Experts of a small language model.
Size: 14 layers, vocabulary 8192, 124M parameters.
Experts: 256 experts in each of 14 layers, 8 picks a token, a softmax router, a shared expert of 64 neurons.
Below are experts of layer 9 (counted from 0) of a mixture-of-experts language model. Rows are named router (the router's row for the expert), gate (a neuron's input weights, with its number), up (a neuron's input weights, with its number) and show model dimensions 0-223. Each number is 500 + 25 x the weight over its row's rms, rounded and kept within 0 to 999. Numbers have three digits each.
Before each expert's rows: a language model's description of what the expert responds to. This comes from a sample of Wikipedia text that the model never trained on.

# expert 52
What it handles: Name pieces and short names
router:553521487503546539515465486485471533512478508527533466484530493477526531521491480472474510500454495505539517503484512500479459497488498508497461463491538501522490499534476454503453521467535474469462492506521527499516532504532565463495515516471456482481499525490535498486470516521450466527535534529510485489476497482462496519488501497470452495494447469511481506539501536533526465487456475467469507512533518518523508508539518519462501485489502492471468518530531514499534475457513531500476473527511484508521522516512469530483531467508517508520499473519446492503461495489534521442461510495472498504503485531516508476487500496525498525507551514457507501502489467500517476545481
gate0:495475517528509482514503489469456441527497481467529520484533475482519472477462493514506526484492513494447490522493505515512489509476556496530515474549497518487453483501515482479515456511510493483523496492444474473488504509487485504519503490519476538472500557518471503543535503497467465547516504521436472551490503489493465513504488512474477479514463485510480548508466541498491510535545519476553502464536480501531484490477524500512485498500504504482481427538515457520523511505473492514513487498532463480455524515509517488509459509530470534524525473511502461517515518509537519539508457473507473491495479496489474497529477477467474435527511485519506504486502515535483488469478
up0:505484507498470488561471503466453484504464514481471489498473514521527526523510522532515533519502511476467535511511484520512467515476534509491506464536494505470500486492502466505513451508521493439526467530492469501555496527468490453493465532517506484484537541521514512524509503501476496544526525539503486556483538470500436498512520511490528493520498532492528481532492526467463486484485467514526500491527491505474530522490544501491500516486481502491497504451491497535464491525472500503476510450485519447451524524505509503494537500487477509491488485460513469527524484541512500568494481472475475521492477478512541506554501472507528481529552448513521528500522517492503484488462
gate1:510483515485528485475524505509500481521507498459507497549506473516525449476515477529480514441491497488486483478466525504506538468523519505477505499547460499511470544457475504493514459481521515458479459525478474515484458482463502504536430480482515516499488500516501504483505484486574529472465496529508508507512460494508498527488521496494519545538460537507544548481508516490505520495493520509519536489492503499501462494502485521516480507515451510572494476533523510514483479511502505473466448481495509538477519544482472509456499481520443525485470487495472543495487504493530473509469481486545489493509488464480431477496519518469469467525501472508480491467483492489518475474501
up1:485504496497471512481504513483497506562534478508538464503519468511536444485492499456486468461505482513516526468477514495482521493506531501517491491520472473521498505482486452499475439514537538465497491514501486550494489506471504488480459454486471471513440494515528496488511499511527511485449466524525525498490512487513549533477481501474497524527452548505492505491516516477492529455499471476506527505513536503514452522497483504498507520519536491568471481508491548525493499544509514470484461545511499533498462486530484534488557479506524494474449488485484504462504476517518476480466509461535461491487513479482509536494520538493503522484540498537481471462491504462526479491480
gate2:509512507525463507470491507520479463480490493527535473449508526434480513492501455490465515465484524499516471501526466516508534475489491502455526492520482480511480561476476526524492489515520491506496535492523483484504498491525500501552499492478501527461490467520488534495545502515503490474506519545513509466489501496512483531489530534504494499472515484460527562447502548524503474505482495487540503539504507506513457514501531501505522492513462551522466486525489470539486555534527534502523486497473498535511493484550426489469510463499485493484490488581479515536494521468534513496510480512514492475497523490503502476451516500467461496488495524541492470514485535492473475502538
up2:495491448518498514485499481498498473514505482465498500490483519432459509477492476492486549481502494521492497510530460428489475534457512510482507484474474473473484520522474557489503522523476516476531523531533489466473487482475508513517458542486512479488488482545512484514556490495503484491495549476511539499520471478470539534479454519530514567522515529454508504516504492537482498524489501495494501514484518478531513503509511512494472480478488540526469528493506501492458544501470511432530517484485508555499547494502490514511457475501505484464510517493504475533508490505527494537527485462539476518491507470481493593504489508464495497495532503502519469516487493507502484538480
gate3:509487468503490457497532534520478496485517526483520533486525478540492512496528493543480489491431522485451503509504476564547562500518425548511484506515485520467486503501512489482483493513512502492481488509491520482448519532497499508508493487464528503500464530485500519487498504481503531495524525547496491503506493517527467508483455492498494483514470512494533530506475474517503525503485527500525533482511512497510469485501515481527435496501516524511502529532518497455508536533531496528477493525490526542474540528495466525481489470491526493482495505478492497491481553468532497510518505496437529505499518532490492496472444491530533459560440444541516466459500482499521489490506
up3:509512477516499481491488502505466507480496521485523525445509446506483515498500495496507527498455533497464502490518484513551519477501445503520510490505532493476477519539523463492500496519526505491496498536441516490465497533553507511487495503475518507491512507503482531491454506537522525503492518511495470490496495522562457528484459487509475524515492472511495484545495501520542475483493531502480528500542528458521472514524512509554468538505480515532469478514519521452518569479516480519473510516519520552450527520510470558504520454487519470490482507487517497486478516462530473514551520490436500492468508514483492528475483522520501528555477469514468520485508477495447493514515

# expert 7
What it handles: Prepositions and time openers
router:528472482517456545511489502541505518481564476495508513557494488488496519441522537480510497479495480478519513491475505487513540493528498463487494475482478501526548517512531498492478526455449482482505475475530508482505498509484494500520524571463522475523515532509510497462519509500517468522490493499506466501514411541490466526505498474482503476513536533522556496522512495496503537487498527469525498538533516422492540535468499478501472514465515483509545496498524483486500488511522518495463516531517497520527524472491517470487457529470496516471490493513512480454526502466544546468500517483495475523477507480507524489497468514498530516529498509490485498534520497518495556521477
gate2:519505463502470508509521482501490517472493477493471489499509527541480576494527472507417509472473510523462475480506464511519507476516551532524469473469462491523460515473480475523499477540483508509517505515489472518528513522478509468468519498481523477517519525504470495513459473494498483501462499465509535517519507448489470482508498524497492467467509516493508512517482498473530437526531496526529487488488500515497462499457577518525485468533465533495495483508505532440492508488434489489495452510471500488494492523514510523468513513524459510503477501513453478498506513487507514500517502524537520481481503496522460539494512471494485504539470500497473561534495493470548473507471
up2:481497503489538522514559562482468478505514547540508452498504478485536470485479534492521543516507484519478508486496540484472491531486426522467528512513502520487482484537518467482516529468498518502434493455516483495513493484534505513548464496491495478506474475505527490462505507515494518508530450501501483498510517508530526499466476525508463542529521559524498489525466533471494519505514521478504512456502510533497536509521494464472520474504489473515501473511481519482491527473532504455515537448496533530503475511484448530523503453491533509512474478506498501488490475504515484499477504439515502483550514512468522480517506516561515542537520493483516490483495476464492507532504
gate3:491502534521510465484540504477506458469520501499525471490492491515505464501468506477456526506505490501489521546501462507485511514458482510490464507490554501478465498469490513476503470529537517501524530502515483501511462475502515483520488518489504511532516442541555512495458495491483520503550503500529501475507514551507504452524487437517527470474493482525507534476508469503501511471522531477481501520494528517487518524522500477487513467469526464522492508478512488498523474526479525473516525512519491499486548478555526487468545526483470483481497508528485485524547525525479492477528493502517463505488533549496555484457551543536539474417486499503506528452516497505493524504512
up3:450499544523523477520471504529516501472519456489494507493513520498515522490527487527490481507473515477487487462535529487489487477514486505474504502504493511473522474495480481476520528469473556487467456515490467490511470465513493494514496492488497496584466504465499474522514477537487549544527510548508508512503511531507455527482478501478501526433482545499515542466487500496540487488467548511481474491456502487475493494545514524543517463492492532512509504490461508484437513495482495499510465472473473471501495470517528490440491508493503451482479513466493512532513450506462479488444516481537490482514535504520497494460524505477504528481507481473496490452519525487466482474535
gate4:480492516502476514484492501503493509473469505509504518473450509521470550489527507492507489494527516458483482528510543507482499543490494523511472502473512488500483494513493527523510516511495509506513486530496561454507466509516497563472504494492468490536516491529511473470475517498563461521533494467479457471516492489506458487479478536498471505501547507502490489500486540488469527550493527490480474477495525478454489474504465534513496516478450531481523485471525531475487476564502479477485500483498494519482534509514474475466515498487528542526519552499490502469468466562491443509545490471515488465546488464549482507521507485437501487523533509530505503492503481495522486562492
up4:481471449481500480511490522511463523495473502479463494531514483528517498501512517546499464509511456478485507486514516474497515521486504505544508543484512487479462519478480526472513459489504495524530500526524487480467502522515454496510504529497534523462491508483456532501472509495504503436477553505512503519508505531520510463512537517524542490476476437470509491472513476525491486509485512477536507492517486514488505476536555499514505521463459512500525491479511533492488475529443464528529506445498515501497460498464501520504509518497449462566484501507533482494505500479516468530542446513497467538518461433511478514495539471480460514510485470488442492492499515491519476499469
gate5:510485465507507516522449461515527479514504517509549530522527477505500459531452495532499570518537525505514477491461505489506498500517490466455520486531468477468541496455480491479524461527500518469513502497523489487537557474520497426553499506501478482488551499485437513489497519532490518495504506520486486545476513494469480482472503543490516538482456489473504556504498478533474493499496507515485474494487504538482478503501500502503507459482489477488492509536499579523470498513509508510529458480487509475516500500528510470454482499498533496473497550492481542503534503483511500473491499543488519504516470480508468505497468497508493510531499523474501512529538537535484512443519
up5:498509516488522511489490513522491479473450507536512495508509488469505502472521510551513504501486517497451506525481483510473474519458514487489533523459484519461521519448533512498508506547482513507508519468500470519507503473477435492502502489494497488551514478499446509537499505512498504503479469552488505467524484461544497521526526509476468450504516502457508458498519472528554472544493488482482452456481494495534474515473461505526492465494534513505504507439467481490499479517485478555514466481456477476526519457527511540467515483540498480536480513484505484512507518503523507512484478540549536523517487521463505514524513521550540488513496507512465507487516487496480513441468

# expert 22
What it handles: Linking prepositions
router:547504497531486487542512494502478487489533467463523503533464528527470478450460540480506501437473439502514494497491454533522518485494457507503461540465487488484479541497501540508497526490505510502470488501494498506507504511498518487512475478504520522509522482502534498515497515533489476491474536481501500465551439505474482490511494465519522461502534518496546485449498483467482518500518555495509562456520464452485521498494497473504494478480496558493475474501491464473497494499524482499531497501497530543460485518507536504548500493475463505483511449464505469475505525475550522492491488459499464516479503495455465488488488516506498511502470507491512488484486488531502576513503
gate2:487500549492517507496535483483552518440492563501512511468518535500463522497527521511486484493507486469484445539491467506503479505473500498512520495523507516501473512475494512476503448519504502506483499462460542524542491548540500493453502486496529458510477499452492532518498529476490508499522515537484480488497489504487480450470513484486484510501519485534513501537545535442516519462493485540441495528538475510512471497506503502477494524494515481530533530514481491471497534494509502494505474499495539460509520490553519496497552509486454464471535519537460534493457499519491496520544458512535488522450552512500515510464494486500511514508491555494475510509462495483494514500531
up2:473498516470497531478523513467538526502503540531518448483508486499476525500522510536497501491485468471492472521480450484519473488478504509484529533510531545527467504445489512509490489551513480525489492452455509480507524506535525469478513477512505454478470527525503500500508515478533519507512474535507489502490505505534465504481523491490520511491489472464515511540517523494489516469525553539509521487542506528515480476526518521501460506449478501572526539485470481516538521539487490437494468497497495456519541526548484547500546504517498460497522553531458526490484525530483507512517481478554547486486524544508528516528523514498490513509502509501493507461481506518491491490506
gate3:540492487506494514488549508499490516464465485483501500486559445538499510516488509489491474509500524511464493502492495510500514498496566473473514501504499533519492507512484483521498484508514482513555518439532472534448507468474473483529503466539499474510514515526451505510534521485442521474527493479524486499523519474465537450503473522483458513445537478507495510485502549501509503572470487521490500477521484534488437491519542476493521494558494535492531471520494498557526470484536483507454470455515510533534532497517496475518545500458498517499532510490487509495488497509537515515493485506460554464473477496499513508523514455481487524489486488500496499504509510517493490489504
up3:545460490536474500493559510505479483493482473494507489502540472519519506512491479506480443509504512518479492483485516509522531496539554473465516485523490518518510475495488469509491495517501455525562499455510483523460525474471462453519500481516510478510508504502472552520572518507461509476500489492537480500497505491465565477546518491491466518408496489493516516488497525511510505573471498495481516476507489513520456485509519470504526498525499547512497455513467510515511471495532494486446465477509510521516495497496507481516537531470506537489538495483499523506476502499558511491463521513462515473478471534497482492486481478492465542493522517502482494499535499519520511486466
gate4:485485512521511505512521488523519559489536468510478489497499515490544453505508441466510541519518517513508470498482535479458514534487525536496490503501542496509511471535492494513535522460521474516512513481514498477475499519533527483480507484482511464467504476475509521482501508478526451532489484480496496502436509537496524522455510522548523522510470456468494459505518487460491499480534461501466506471479489483492509497488475491512494492477545458500518526551465501517491508531502548533454520496493497504478500469449501510471500547464494527552530519482544540491514492514496425496513500484478484509471497505494481490531499498529532498504500474593479507488463515513511497530508
up4:482457514492500492459528507438499497488477504460522476502495499487595492488529453506500485498475507551487524536498507493481492492414498541492458518489502504493489519527490509487515498524537511512516534514489517472541463533504540547461532450519481530533521509519497512513485509483482492508470533478473473507520537557520510504472497509502501490491480477487479460532516479475480482495499509496460491479514470520523497513532499490495542486516490485466502500525513480528482507535522526496487516483480521538502529481470489488496498470500525510474515531508497468514524484555484486521497514540530526500493465520509506516562527535520489493422483493563510502497530490512480540521534
gate5:497471490491514477460501512558524501490492471486532481452523501505538527524521511508514552501488545527481481458508496505510539515463491521478524520492474523541482508504486468482484533506462494500491476531477491486501507496505476480544514457547466477482468491463499509473517512513489498485455475493491567515516508506539484475525478543518500511495475498474509524483508507523526498548509530515542511449541509554548453517515515513487536508471472529463518514506528499469505506526500496508528468476493450491509496486503443489485536471514481458498504538464500496485524531472504491549512461507498494458472475506485520457476504487518528456478497526497457482469500533506504454450508
up5:515479523516474517456477545531548487487486454448513482483500495504486530521513504495491536515498521487502494451508484458508537511469470551481524498478508538536463530528481470529510520492465503496485457505504508497471493494506532492532510470545466490475496510503501520462484499531487481475549494461504492503520498517534485467512482521506492522492506467469526538481483532495547514546497533525528520469526485529526471507538506514467512536467512547468562523524536471475572522540515508470546467496480476516497539466508461480489552499470473502490497501491521497477511544470476507524541476497497511451498473504522487496507483514489509483487500520496499485482527503518482444483500